python train.py --hidden_size=448 --hidden_act="swiglu" --norm_place="pre" --positions="rope" --rope_fraction=1.0 --init_std_o=0.0 --beta1=0.9 --train_tokens=483200000
Below are experts of layer 5 (counted from 0) of a mixture-of-experts language model. Rows are named router (the router's row for the expert), gate (a neuron's input weights, with its number), up (a neuron's input weights, with its number), down (a neuron's output weights, with its number) and show model dimensions 392-447. Each number is 128 + 24 x the weight over its row's rms, rounded and kept within 0 to 255. Numbers have three digits each.
After each expert's rows: a language model's description of what the expert responds to; "mostly gets" lists some tokens that are sent to it at least half of the time. This comes from a sample of Wikipedia text that the model never trained on.

# expert 2
router:112161124121115143131120120142123122129121158115110141095130137148158104133154121067104144114127118105145107118107133102126140085138104103117193136136135123127074155144
gate0:105105166157156114149123109148100187140114147124115126104130113143195108145144141116136131143132139126115146111129135146115119131120174088139163142101122158139093138101
up0:167144069098126133120152133115179098101148099114137103142125156153110142099122098134139137098091125119139145135164147144147120125153066198128116123131128058132121071118
down0:121114102178174110136098051126131122140154149098103143129109104154120130099114109129084074108128106125131133137131129177134086122089112133142131115142133155143136073152
gate1:123132150120129152086120106114111082110163082126122155119126136133169126123149117154123116135150165095130110117132101146154120121156119137134148133118139150119153099192
up1:145057139119130132150122168096082121170163137121109063096086140090109164113114148146109124183133148121127132144111159141150139146128169118138166115142104138106140124124
down1:141113151180138158149076118153094181128103150131122092093127129125126122095069139157108086147135133130119119120145131163162130113143153104171136097126123112109141137141
gate2:101139119100153129124086114147106102127132162156107157143135107105167138158142170109122151119105091106146148116143125096134141152112118140129162102128163120142147110123
up2:101130159141123184137119124113100131146115130147120148143140084107189128126095160122125125112134109141125134091129118129124162148125102104162146130128140079107131122146
down2:137118128143138143137140153093179123158118093077106117177072118096144120121141143108154121086127139145118163142130131157125107138123168123132130104134117122078110125095
gate3:136148114127092120145135147146142107143129142152092137080167119128101113137127132127108104148108143110136151191118100135143097139120115105121134084120147107122150111129
up3:119132126115137139160118129133123130127135161136126153079164121130166075120124138099131126127111106117147136136080101122153088132132128129158160062163143131077137113109
down3:134121089113099154101113166114143093118140106119117107186131106133116160153152117136148110131136156145142095104191136102151135121141087143131123151145130116141144149139
gate4:138154108122156145176140157138156138132164133147152081087133150135127129112130113147117141099125134135083154123120170112133118085106139088106150127116140134145109120104
up4:127147159111131146160146136150111148123133132138129137103123127126134124125106109155122087129140148150096132088103101131124149131077124133139130171169129170155122125151
down4:133156137119162136102106151100185143155141123128167111112148104101135140112146156104134132149100115146102128104059133078163104085093124150139136136119122103124112146107
What it handles: Common nouns naming things, places or institutions right after the or a, such as dam, ship, station, team, album.
mostly gets: " land", " ship", " program", " game", " Museum", " village"

# expert 4
router:161148154136082146140106121171124095128147123125103125130128156148156123161161102127108116115138141134129110152136143139190135089117124145115150149155143128107137103130
gate1:138125096081109182133166164119117143073163122144115174123149108120058159150104154108112080113140102153115130136095129124098141180155113127134161095129154157164130130109
up1:129146135162131079126108129087128103136081147110181122152119115127174093132090089129105153140118108116150155139140152081117140120112126108124122153145088122146105171128
down1:128160124108121129075125115127098125097113132105107166161123168131093135148122120125116131111125158141091147123111157129105136167135148127167157080140127131158094106110
gate2:111137174103152114134131152136118116132117124140166156148150151124148115124125123105138135177081131164131137111142106112124119147117106134139118093133120121105108114120
up2:123151115147128121115173145155180132140172141123117132121141118121146110132166086111134112132141092141120136165127165187145110121129134119137142135123142180075151097120
down2:126123129126128147124077096124127116093091121108086130126125128130129125119116105168152149130144171133119124111162176131125122113162158090132095119153112144130129155107
gate3:115140153124128143099149133110131117140130165121082178165118166132105141110106112120109109146124110151141119129122115088145088186125126091098133135160133109141116136127
up3:133087134113117145127119094090149136114107144122115139097156099098099126120180105115121157142121205157191126149109086164144140163151115120129129140115104136076105115195
down3:155115098109135103141094138164129151125121134163120066101097086131123112122150136118144122148140124098109142123134136160114176133088110138078114147125131162107122115126
gate4:090130141120185149157118141088128120095153116101073167164121154138131127133114166079153125115115161102126128115140151118128128165128132098141112130126125136139123149121
up4:136042101118124125115133156100128140144098129124111151127133127134116127139145144100130161150151105130136141104150144177131101127113113123100138135109118105134109086138
down4:123131146136106123138098137098105125144110136145118125130152137121131158126139133133070108125139134094120091109185133148138058130146127127130113156132125136127153140130
gate5:160131151100104170084159128118142118143109137116115131141122182108139087161132121136087134152125106086117141143127159086166129107144140153143145147147136105152127126106
up5:109141104168153104122112117123094116132088128112117125155144102143136133110122124098174091124153112142122112139130120108096117192138131093104145138116168139157126151180
down5:138110126116090134131156126091111100133101073112120194159088151087137169151107075129107146124124126116143107112112127112180130116144130111174119125177100123153133086144
What it handles: Number tokens, mostly two-digit pieces, in table cells of vote counts, sports scores and dates, such as 482, 20, 35.
mostly gets: " 22", " 30", " 27", " 28", " 24", " 25"

# expert 26
router:135151103134108116131141111128132096097117148095092160132093116149143099128159150099093141107118132091160121117127135124136118110137121108084158136159166145145120140119
gate0:113153160152120134133102150159122120100178123096113138123143123151189109146150151096137123151096158125089109092111125152118081139155170104131155099129116152058081153113
up0:116139148186151122122135140117159136133143136092110111157154136120150155168174132083146097134149137083120155129127124137108153101154176138102132184130130097087130158121
down0:067131155116086121130088167122137094134149196123104085107156132121113145136148146118172124120120123158090096164140148132133111123148134140083108135080098130097110113116
gate1:119139117160120149125131114155132120151118124136094120108135105109125128153107122150099115131112140072109147118126107133139125133118107146161149140201134156098170136076
up1:117121099101152151105109094138131167138144151095126174141091180147161117110067134114118147142129109106159089130140138135136101115137104094152160105135170132167073094128
down1:108156131127095123164112173124151132173094148125147130093120082163102108149141147144129125151124110122147096143152117117163139173148124120133098172056101095147126110146
gate2:120134161100110128106138126127125123143119103083084114115138114108098125144117098131110128124157146142163138120181149139137147127149165146162141166130082093125135125126
up2:128146122141113147131118140141126163095131128171162107109160119096162155116140099124137109150122124139110120092117125117087131143153139113101123169132106194139137097170
down2:125111186120142128122144138146140115139179125147137137126131131116107149136163117135126116094129137122111124140147118110157144142135103098099139137120170098097107137103
gate3:159155134128088128093100099168094119097156101135099140117132136167159100137117123143116132137123151131109166088145113123150127131100106111112156138119144146108129095121
up3:092101106082085134123152129111130175149121119112137139111137095130133131110124155114164111170133146091124149145157124155139121099140132146125085124102138142140099142074
down3:155148129115130115119120107174120086095130125115127117114118113147162133160106122112096116111126150105129128108144099099118108128115132137136158140126133128126136125136
gate4:115115159155150103129154134150156094159154136116063132090087131113141121164143122143136159138131116144159162110115129107108086147188111113117147211147166102121093101140
up4:135116086107141136125145131123112116105141139179151110168115146137133156142150144081111105092112126139104137093087120137117141178110135153103116110123093121154144128135
down4:133131098135094130138159127093110085135140162140125148128119122153121105145116158132112121091114092101109132127114157111141083140174161113111121142145105155138072113135
What it handles: Plural or abstract nouns after adjectives or of, such as studies, students, measures, education, and -ism words.
mostly gets: "ism", " education", " students", " times", " players", " Awards"

# expert 22
router:177172105143114112148150090114140123086153137113068169111163142162133098138151110099090155111103120100188127118117134120155114099131111110113161111143164132142112129123
gate1:158116159110130140131108091108131123118098150092111164158131199161115156173119099090096170160108129141132161130129124147128140149181112162110099184125114089096093109156
up1:163116143132146151162107108125109165107127174118112134135122147121133134128142144138101159113119155127157108127159165119158152159104110171121148173121105082105110114151
down1:093115150135136118144121159137155107106159160130121148134113136120067108113108134132136156128136153113156091116114048087107179124126151090116129151139108143108142118129
gate2:128167101158118126117129123107154103113116148116126134121106094117107145156152122106143189079153143117139141114135119092155099154162145152125113139162101133138101114130
up2:119120113133129136115144157141103129161120158095188135128150159147107154126165121180138158118116137136137125127106132171130112075100152081110103126100147116125150134115
down2:126124154095151139120146114177101121153157138158104149134155102120107165132142125123103144144144153132098127132154134128144152103160129093110137104132092097133119127099
gate3:106130140100162119116108063151069129128096149075115151120130178113118112140126106113143117113081112127172176119133118142108130139114154116131144132121135138142119173095
up3:100163131160141175142169130080100132104119121125149116126152113129113131103118112093117095113113109135107117107100101121119113115132130148158114092145115087179112107134
down3:154123125139128111147149105209092101133153162129120124084177086170123132116131146180080134128138169145092137122154099094058126099100090136153088135129125120123158151144
gate4:108131165127160069130123099131178152072133142127108155127111176167111110140118107091135124116145144096148104110116128149096152130082125137113143110149074181083103147117
up4:138105123121094138123113088105115148102120144156158163113117103120143163125108136131114151078119074148169132151112167141089145152137133137124140129163100124098096142123
down4:153128177153123081128138124150113093150118090101132160137135164134170133136085108120132141132109085142127093120148096112140122127158133135127102077121114112144163107159
gate5:132159099143141096143112128166103121116100102136094142142165104151146143136093121163105122082120137091168138098139116089151127145120139138147150143142176170164154112156
up5:155135118097136151138110151121175113158121123128140134141097110108134127124135139117130117161138153135079124122142158093117134141146096103128153125134126126120113113126
down5:121100119139141102127063102135142133166149137149154134145102150153122102122096138100149104167133148117124142111127131128131139154132143116116088102118128126129099133157
What it handles: Function words and conjunctions linking clauses or phrases, especially as, to, than, though, although, such as, likely.
mostly gets: " as", " if", " north", " though", " east", " previously"

# expert 12
router:185163112126109122101120095126082080118113183117110135161108148166149121139123126112067122120121132083127102123105118126145091121135136095109170140132142095158119142152
gate4:118117147109113139151151131146138134105173151167124107124131166129123115166111128162092112125146096099102140128165092091094093169154139169140154136124112141150149153138
up4:102109086110108158140142105126081134116118139153135117088091173127145120109168107115109142106095087142143128137154131111119113161122150131109167095113120120126097160108
down4:087149150140105126137125121111156105114172123103090115100116126161127134158162124108055122115121104162108096099118106109123126171130082100178097156099088129111119104151
gate5:081127144137146098091124143117092109129123132127141125109093071151171089149136129153102113162106142116118083152123127141135133134159148086108126121117137090098162145156
up5:159095103143095173132124114124164140117147115140097139125139130133140170065125123110131093091114118103100157117113140151102103137053110109155105157136143167132121137085
down5:140129144178165125149063117155130157103135117160115129103102115117146149143123111142137125110146114144138164139092123098127116141149128139113079121138082129175132089136
gate6:060131148165094142115121151127110138156151133108126109161125092137124103117210114117153094134114117140134120077135133201132156062141123099132123138136147210127125150102
up6:111154125140110104092096158137169070126143120134122102125129106108121140088137107116162122174135146131115160119173158127100118077115139115127107125146123126177137140090
down6:131086149111171152120142145149175132136098102168116163124149133132123133115135107143131154133139153160104146141127137091155158153146114166147100139128126115157127105117
gate7:156168143093098131150134174145150127081072122131113123121125109125164092110103128173130111123098113156081104128076131095164124098146152126091153120141115171148148130116
up7:155069128145139170145128172142112144118133125139120126109093156143105148120151125138126116093127154143139081127161144101119116103170131128121115102121163157160105113137
down7:113101108107137132096104121104174144116119122082168147093105119144134070105110122105148120107146127162155104150149095107120134116122114091153120118132155125116094131161
gate8:155095111145097146121095119132165088135141095124145097118161132118115094152130092154094079109128118108112163117157101100055124139134144117186107170111133069138105099136
up8:156117090085130144143117120105076203132094156110132149086088127122122108172113119115119139087122144138121116132108145117152149158122141145109189130110132142131127141159
down8:113117117153122116116119091137110126108202133134133135114124138095145085174149146120135100115191110183106142112127121128142173132161089104103180119121138116108149110096
What it handles: Periods, commas and closing marks ending clauses or sentences, often after years or names (2020., )., ".), plus joining hyphens and "and".
mostly gets: "\".", ").", ".\"", " 2020.", " 2007.", "—"

# expert 29
router:189162079153108122126116099148096089063139122126064139141149143165118084134142101082101119116091164152158124102110140133145127095107132125089152147157160115121110137115
gate1:101108118119116121134159137156115134173096096094102108100124110134171143151138105135118129123132121131124171124126133151175133114148125120097109095146212181122158147144
up1:119113155106167135115115114134120083127129131117137141138114135089101097162106156143117145087165142115120111143161141086084133171103104110159133118096142134184142137099
down1:113126135133120121164155107140143140154129095149179133131093150146129113119121137197129119140137135121146095177156114082111169137105139136101126113120108126126139118108
gate2:146151139121138156159109129148171132065114113119122093165106128137145075102105099146096120126132122149126139118104099153110194143097135157161164132134159116133109166116
up2:144124109120113104146089087149136106088114109158173079108088123149124126134130127087125118132122135182139163078117121097043167144135123156153152153114137119137150128133
down2:110128117059086172104140119127140166164148109123122136133113132145147097075110162138108176129171149124079094157136138098090160159107143069159088089158123157153141163175
gate3:110137148133098086120115077112117117158113133138145135110083129102103143095171157116129108172107108111110091126121110139106125142116121136119150080151181128140097127167
up3:122110138153127102123132144107078115130132123121120105150097120138119132135128138116112106163108128107121126137165134108157149134119099082116143101132164115173160116146
down3:125147123123102080153119114109156152115116129114125138160103161064109137143124166124155153164129125143124139113118112129110140146090138120128139096175115092112156105136
gate4:155114137141114139108098125114157133121147110119183154144139102162105105141163097125113084100102131136152174083117114145140158099140126115116118100112156159150180157104
up4:105112123161160165153099138107164139139129133073102093160133156047101068090137114136147115116132107155133140130137096137121138141090130159134120123151118124127108161088
down4:132073109139120144102135107133120084128114128145076117159135131144145119115116186105110117104157126118139115140114118113170082143106135130152090162136159116092122153157
gate5:177142126136112162119049141145118145132121113154101180133091110109135128111100131121112106104179137159164139138138129114140136175092113114142116134169133111164136086108
up5:103144150088150120072128162121172110184132116120143102135102117115135120161127117135138162153136174131077101142140112105163183163168121156166141097151110144116138173139
down5:173155090128121083071138123147117143091129091117138147140160154128162140127134088159115115118122143133103132113118163132183129149103136129123096114103076118128136091161
What it handles: The preposition of, plus for and with, counting words like two, three, several, and number in a number of.
mostly gets: " two", " for", " three", " four", " five", " among"

# expert 10
router:132160090144129156137084103181092123120132142100097125116151146138160099125130117107072145103131133111106143109139110124132121108124144093124165142139141147125169143137
gate0:123116141148145164135079102116098132131103141103089096133151159130182118138144132149094121124089079132113123097111121103148139142103123116128111078109108132126115150159
up0:125144157106123119135124114124098108128138118092125139104115111114157077119138115160092137146107178096149138103130112111150136140107124122116095237156157115134102118109
down0:067148131153123107141109121151113123117103113112128128128160175148133125110111107143128145147152157148141120200146119092164173117119135149137129088153113125156105102143
gate1:094118112106131106141120064166124130127138113080114132117081190133156117150122096149083154109089125120141105121133096109134083120101134151145152145165172132120153113152
up1:119124110137108119117146087103103142125112149103110120111098159163158082129127092136091157172080107143136091101143105148106114119134131132149070155137153138120174132141
down1:130106108116140104133125092097111125123127101121148113158148115105096103134125097138141133120113116159116124156121083135113110099124134132139118117156132111150160143137
gate2:088155138082131116077148132154154121145112139082114134115132147157142133061120144113131171148130145142118119124067120160090132088135124117107120148106116183114109111104
up2:148082127134153140102122140152121112147173153073159164122143132120083148121167136109168118093117142186110136138153139157104125136127136119134109151166132124124121118123
down2:148120087148105158175160141126136155118163107162132132173145149116122129139104108130138150136137126119149115116144151168148103174133132159123131152082105135135108146120
gate3:161148173097146137116146104139134082144109114128116095168158201103117110122124126118144116125120162146149153124093161116156135118093133111130129126162171113128068130155
up3:078073113155106129088129103106133130115153127125123144087161107170135151139148154129114125073093131112114186094093154122100147139125133122136121125106129145104149143135
down3:118137132121115125152144153177116136158103102100144086152143085145137112100151148150142128143115156149115128173100156132173131138118061122149129135136085156108121145101
gate4:152094096144140121098090122112122113128128170120122118106116109103144126096126066157106163139111118133131145139174114109124106150139138150132142115133139127126135146125
up4:151167126110114132128137152108123116110133123126150126110112134139111158159115146133124097113136130144112134152114152104154140121167167131133098108193180090117109098133
down4:112110162108090143133120116165126107138159093133122139096105134133150144108163122150113111129143156148136125137154142098140117131170090108141118108121132099130121146135
What it handles: Recent years in lists and ranges, and nouns or ordinals right after the, such as 2019, 1980, first, end, impact.
mostly gets: " 2019", " 2014", " 2011", " 2012", " 2010", " 2013"

# expert 21
router:179181152152101135109092077142136093094163140119096141132164107135118095116146133117104148118115139156146100130144145107145115125102115127125143138134150116104137140137
gate5:117168129142135096088103113142113139089121128101161152117128136116105145154123135072076107121088130159117117123101168093129154094115100164097143113076162123125137105133
up5:136176141105071165135128109119140172124124120175126089192083121152146135146127151164142174113133108123085088126152108158110116172158155121109142120136065137106146134113
down5:152144099114091179134115141167127113113133103158118163153103133089112154075107144152114120111115096137112084139132086102137146128115137162150103095136120166152109077138
gate6:122111127143091143078146123134136102137123138158120133118110111109139105146126115164156137128148107109155120149144154168155117109138127094125133159140180125108085157155
up6:100107120150117124148098133143129147097112132156167140144108108121101113141214170089130181121146120145122142096127103123108093170163117093138083159111142112127141151168
down6:154105131130124156145135128150113111129109118122144132147137134121144132103124118121150137141105111109125170113166075138110113120135123107141130183130149096169064120141
gate7:176106151117101100135166147138149107169124104103118156111142136138111156095174142120129135119128122147115084161158132129121132171122126101123138157159108154168112116185
up7:096095118155112099128142140124127146167128121122117105142110149146122149167079090170132131146131139128112132138191134151123141119158155153124145162154130121097112112154
down7:113142095167138132140132131153158138158107108103137144107147141146137118119092105116117128173120085119175167162127144183109102134129084110143125127153096140101119157112
gate8:151124108149098109136093110116151161100114139138083157138124105120077100144104177139166142141139125114109145152134124127163153166092113125123127143152120177112097140153
up8:095121092131092113113148130121132135134133109137128098123146144142145157120119128111127105125165113123127113109108083144106125109106128142129122110098130071136127098122
down8:109093148101118047106098134121139128138134142134114125114148096142125111147104135091161128146130102099118113141124148168131121140116076130089134145174157146140193110156
gate9:105135154140122123101116117103134149122126149147130147125117147083090124102147147149092177105114134144146122136130106168159123150152109116113152108135124151075124088124
up9:116125139096153122144131124184142122124158116142128098162133076125085138125125151146133123126105179160146105143163124125129143177075132110128139134128134096128129140121
down9:123136112102180150134110150166117119156095140121136101146094108145130093134143120120104087156131097086160168176112109118144129105114123103131103120093155107116135159155
What it handles: Periods after personal initials and abbreviations (A. P., S. H., U.S., B.Tech.), plus pieces of non-Latin scripts and song-title words like You.
mostly gets: "poel", "ा", " Your", " —", " You", " Jay"

# expert 5
router:161179131138100138122094100159123081126130167119047128167130135136117097112159138112069140119124147151167126088121160108166136103152087101092154162130141131112119120160
gate0:114112083113161127118147115170093148109177142154081083142158137146189132165105103107140114098141115118122145081134173144170076160155100118107102159109138126124118109189
up0:131151117132164100082116117188089116150164171156118061161130121100141141118132087178109167117138128136139146163145097140130131118126140161130118109166126101134171132154
down0:077097121130105106144116113145148115148122115099156112136164109125173106123107155152136116114158133166146128135150139111164137157138124121129133157165090126122073118128
gate1:122132131171092136137138149123130134103125136130068106125147123152119120113149136118109136122121137147142152105136134162115097116161145137128139174096129126095148125185
up1:102122121057177158079137137101178137147114112125140197170107089122150100111092130103148122127144105089108136090081086094124125119097125100154149114132188104146168144156
down1:106121163083099155074167112125113114157129128137163165167137167138139185141148168124130138131122102155113114103147138127128110101128072096077135135124104125147146129146
gate2:133114132143119120143137164109145104160145093113104141093119139138156112129120112166163097114152106107118111170093121085144160147142120126109115119142116137151096125150
up2:141124136139157126165165141165166099161137146145138087138172109116152120104176109139167097127054120119123126115141111133092094125144124165093130125098136152106116116165
down2:129137164165142154130093091113167127119168154103126115138143109120117142138160179155126106111166103099104110139096143171127135103131177166112143113170131130139110108149
gate3:127106146161109183129095115139137092137149110127142130095106104111139124122115131141132116148125115145156115120136146090121118141121084154138103161180160109103073101121
up3:171133131153087143141133161122110097124094143131152136092110129141121117131156156139142119124114093117075148165099103116155083149169139106073120156152153142187137131141
down3:145146132128149125144163097155135128139129146166129144121115098156107103119134156152109085138136140127097118144131122095132156131143136178131140132152114149127117100140
gate4:121092114118089103161094088152086120122173155122089149129080072106148122135156121125096105155125122150146135134090152157120164106104099114084165121083127143187113167144
up4:104116135161094132145168114141139101161087159111147177099134171149152142156153140145123100116148100110078114187144074123136141090128164109113124121190157166125170118136
down4:127153141138127103095120119136148101151073110167114108131163125110133120130122125108113127086157139107112116149114088105132140098131087101108140142101138111120150147081
What it handles: The conjunction and, or, ampersands, and == heading markers, plus over after victory in sports results and awards pages.
mostly gets: "====", " ===", "===", " ==", " ====", "=="

# expert 11
router:165151137156087133151133065139098086093140136084125130165135129167159115161143093119083123115089159155118122081107147130147103105125116098104157150161154126109121132148
gate1:121145128129097115091137134131131123112105127133109103146151076123158094132124094153138154129102160117137133085099136108138099130184139120142127151144140182166143127135
up1:116130139110152135099148133156168148133125105061169159100149148119133117140160127107133131148139147139130154138160129127135160133140103161117141127095129102149132130101
down1:139158126137148140156135106123116101136141103109127115145116152100153123125128136104104130160127142161152110078100120176173098101114140121118105097115113146107159105130
gate2:113142155141105142123117154123109119101107135113058101156078104142148111155140130085113101153148150124160130100167149138098097111146133127167138193128133150125161112149
up2:103094109144117136116111139099093124105123156141104114120135124137128112164166144129111125105110119109132145082158103093122077114100150087128178144111135119169169095145
down2:105123172109157125156153141111132139137177122153119147120130097140156087129121120111184095086141103120103107151112116126134143155134128123130155144133129105143051144116
gate3:146162094149142143126117099115130070065123154175104111128140147126159137153114127126095098106155107110153155107137159159149121103141065106102157164149159174166125154153
up3:131126118146062163124088109118079172093129141114162097131149131145127087130111115144120081089136141122148142101113138182100151088163122133145171144108123169131142109137
down3:114138106135108132138120048125120169113154123137105125155130082136124099147125152135096112089138084137109142123131116106125093118138142123148138138152105129159106086107
gate4:115130125151145144176116113154110119106117118139096152139126167137120090144146138109147172102075099142145136163079150155101058127151093125115146127088125119113119152153
up4:147126147111146109107118155172135158174125146143131164173105140127080112165113112099166164167100117142101119158153108070094121104115132154099158131146120128096135156107
down4:138117077139157115122140065128120144091112129090161115137124140116076140127125150098101111154086109103087150147131117118142182153125134157177114149190197172148141150076
gate5:161135125126127137111129117112147129113116131122108135106108124139155130132162113122138112163118134179135116119085163122127119115129147162144182122144154149100141136123
up5:137153158120101155130111142122146141106101088127112123114077139150094136129067130126114157104142138087147162151175158126077161152138112100135118104130125091107101141117
down5:116093157132113109128116114142101140069141064136137141141137097128155165097129146152136139120103114115093119147142107092135125169134093151107105147127158145142112125128
What it handles: Table pipes and blanks in election result tables, plus at and or in parentheses, as in (at 2,500 rpm), (or 6.9%).
mostly gets: " at", " ultimately", "      ", "incumbent", " Ontario", "frac"

# expert 30
router:133156153148114172111164096160122071099127164105130158123119127141138121146159120128104146134111150096152110081143109116192148093165115100103159153145161119132179133159
gate4:172110112124152087127125126129141083110098163154124107145127132154106093133107126130086144153119160131137153138124117119105087167050107119160117112138145103162093122098
up4:096130133131118145142086165172120163151134137106094114091132119125120113093124127115132124148130132130118134158132143117101137125138148173105125132097136141099084168134
down4:127117161154093121086093100106135099122098111101150097139089143137166121168175151111120101135116125082128120105119104112140147125130119161085086154109143137080132115132
gate5:139140129093152159175146157110170099167154154123123123148172148127108119129085083132167113113132130149138135114118100144103134133138146144146149149127135135126131160157
up5:125126130109089136115121139159145157074108109121127111110126139125120125122134102138099105131122114120132128088093090140152092149155074112128116083128110144105076136126
down5:143132119108100146143126164162113144096128130115081110126104091100131134145119124116173069095153105086134117142135144153144123158156105159146100134145110127121158132126
gate6:091109119155113106107115132143131093092133133128119147147158134133137105152139083106128125130146149159143162101120124123161162086135124125114134168115138148105164176140
up6:116102132175133139133134143123146102143120154129106131123133146148118130151119128166105166102186150118074106104130105120154090167103138157142130141118086138153133090138
down6:141120088083140131143139098092144143115143149105144155128114160146150102141149134108112127130175149106112133170115129126157126112149152104140123134095108103135142139121
gate7:117139121091123147152129119108100158139125127163117128139171163153133116093144127126125097140116124123130119149116111145091122107111158147119137099131090146161056111103
up7:127129094208126109117127094171131121113144142114085112096102165133094116138103120138122104086090148150100118158098136134122097153070100144102123117126107165143096150128
down7:089151122141153136153111129147124109144095200133117138130145113131113103108113147129054139132125125136100094107062093115113095169167141102105130109141133126104100128127
gate8:122121106141106171139144125135137114144152121136131155113136129127122133137121136156138103136115144149154133144133113137125145140125127121111133116148159146159145125162
up8:148124111097113140117083149116141115082157110148114116125181106159116089134158123137094111105128141150154151094101119120119089090088111103157136113111107103086113115145
down8:121118099107127118139142122126134090142082172126131117119151127081117120156128119157095061084139150142123124124138100099152115155141175125143139128116143123136106087159
What it handles: Finite verbs is, was, has, are, can right after a subject, especially "it" or "there", plus closing parentheses and quotes.
mostly gets: " has", " are", " is", " may", ".\"", " Coordinates"

# expert 27
router:160150131149096118144128102148106094107115150087109121130122148154147085160143110100109133121137123119120108139142143150192156092143109111105185121128169120138089153123
gate1:086177153153153176140080115102119135144120114113103063143124122119112132126110107135130115117141122109132145139137083083123143154152091128075142107139170151175110131141
up1:100161145134144174102091141084138131131112126127103126128170145172123148129091160118125064182132158104107118114100090133134119075129141113131083140131175135131096105151
down1:097073113125140126166122134121144114145128155135149147068127128098117115160110108103151150147152127132161155131133169143143125129172123112157135129140109133096102075087
gate2:103139147150094136166158127140118146083143128099129145147164165162094132113195109121138107141140153107161140141170122144100111137129084133086118159116160148110110152152
up2:104092134135125111128179103138144153152150127129163112133167138131120106067100102138123147085151120150098133122148069106146118105086124157137133109142129090100124088103
down2:083130148115135139135125165146146131198124117129115151150139140137124098140115157117173147082136137092106088140105168167141109131140152103091122126146097122156136135140
gate3:151169107132107141135114109161128134100097128090111079135147121146151095102143140138134148104131112097133112085159143154137157164176146095118150123083144119115174188113
up3:138108133145157141128095131106116140088125095115156123109144172082114158124151177163109096109165102114136169185118156086115120141140162167126135116190130139163122097099
down3:143148129138145115076097129146113089150086136166122189112112126073112140105137152132108133164135106146164088129130143113114094078168128077123125116136130163124095121154
gate4:116120135116136135127187079159078102157132108103127142117138117105139131118135174102160145128135133122144113134115129121124128173092148105164162088138180105161141130120
up4:149131118115135155160094162143130163153142116157121153131130140103157142123133117096138081092122136095118138167144115115107145131101125164111081121077093157115136091125
down4:151185184101133121088112116107130116121074094101138133126159110101151141087118120165120130110132107086116122118140105137111141133163133137142126136104155117126139131112
gate5:156170113147165092104157122134178134127158125149137102121095148119098162142130172126128125144137138130127128162127122092150150164110122065131119165158136137087125117145
up5:094125131136118135143136118131106131097107135116088117129147142142159136130078135133106096141160122072120119146157136112167085146145126090126145166140145168149130151122
down5:134115163172149137108142142125151148140112146144132107094176159137127133133120113117129146114111103142113120162135116112101116132135166173139154152118111127120136127140
What it handles: Alphanumeric suffixes in product and model designations (M635CSi, 702MP, 2223D), plus dates, years, ordinal "th" and unit abbreviations like hp, kW.
mostly gets: " RC", " hp", " kW", " ago", " 2018", "–7"

# expert 0
router:175153170154085161120102088154113102080114136100101112126106144163136059136149100118101159096102161111126103115121161150118139118147127110105165138124169133111137166152
gate1:169116126094121146164131116107085133110115120103139134099181145159113080104104120103109146123078142083141114190095093085135106154127138097150180075137098102214119143140
up1:135093121113133112152138076088113169107126086114154082122158151130148075113085106128147152121112118124108125169108115116126139138128125123120158089120070115182130168139
down1:081111143158113132122142132133135139131112084158165163124073164157087125129098116155139110102127158152109073058107126114107131107137122164113172145135144135144141094168
gate2:116134104150135064118106122133136093118128122172091139136112163097125160101074161103131114147181103183124106153135138130113109107112110133141119147134106145124093099104
up2:141153128136190106148158148136107118125140147074114130137140148139118125131155148071132157118086134129153157142106123103150125161162116111111122110112105123116181147150
down2:089104141077113110104127160137103111157123117116146084129118118101122125128136140099137119131156136113176170097153093146095112148111098112161098164081129096109133161126
gate3:120066129144102141107132112161096102139126127118132113113178179138149142125132121135114151145174130141127098096144144130168155117139139129110121163125138086086090111119
up3:099106135145121122116143105136120073142115118121156106125161149102157125141132162151119122174172122104139104098102146151152150109126123144099132185122135136098102105124
down3:153099129168142150105090169130147161140159106106163131140131123125171103123118187110113139097140134100132109118111143158112127115150180181106143147154099104151126118145
gate4:161178139091134161150112190151140110133128125157151125099156119122145128127071125081160143156138154160134110188125111125114113129110095080131159082139148138116150130132
up4:115072099120124118091122055095113111106142110166114125153130137134118137140129131109121107112141109131149157091143165125124152125132157144095143131120102112139090115135
down4:168104128100124155130118130140112112119200126150093087157124083130151092139111129139135133138127091154110189140121095141134138155134123101106159109166088138119137106097
gate5:134077130162175076124138070143124123139122140189109121140124142127094151097145105094116132098169118131138123124154107097093168107155146134111171106155123145129150119142
up5:124107114160115175111136107116061147118138147146099129189206162176124137137131123127077080103169125066163121077112139112138146083143163119127159168131116143157144117095
down5:154103118134122130108110110114144099109090124123137152064125117151090174117129112111158126110181097161141114130125169132145124134157122075130125116087146133146092127143
What it handles: Pipe characters dividing cells in markdown tables of sports stats, standings and awards lists, also semicolons and bullets in lists.
mostly gets: "|", " |", " •", "    "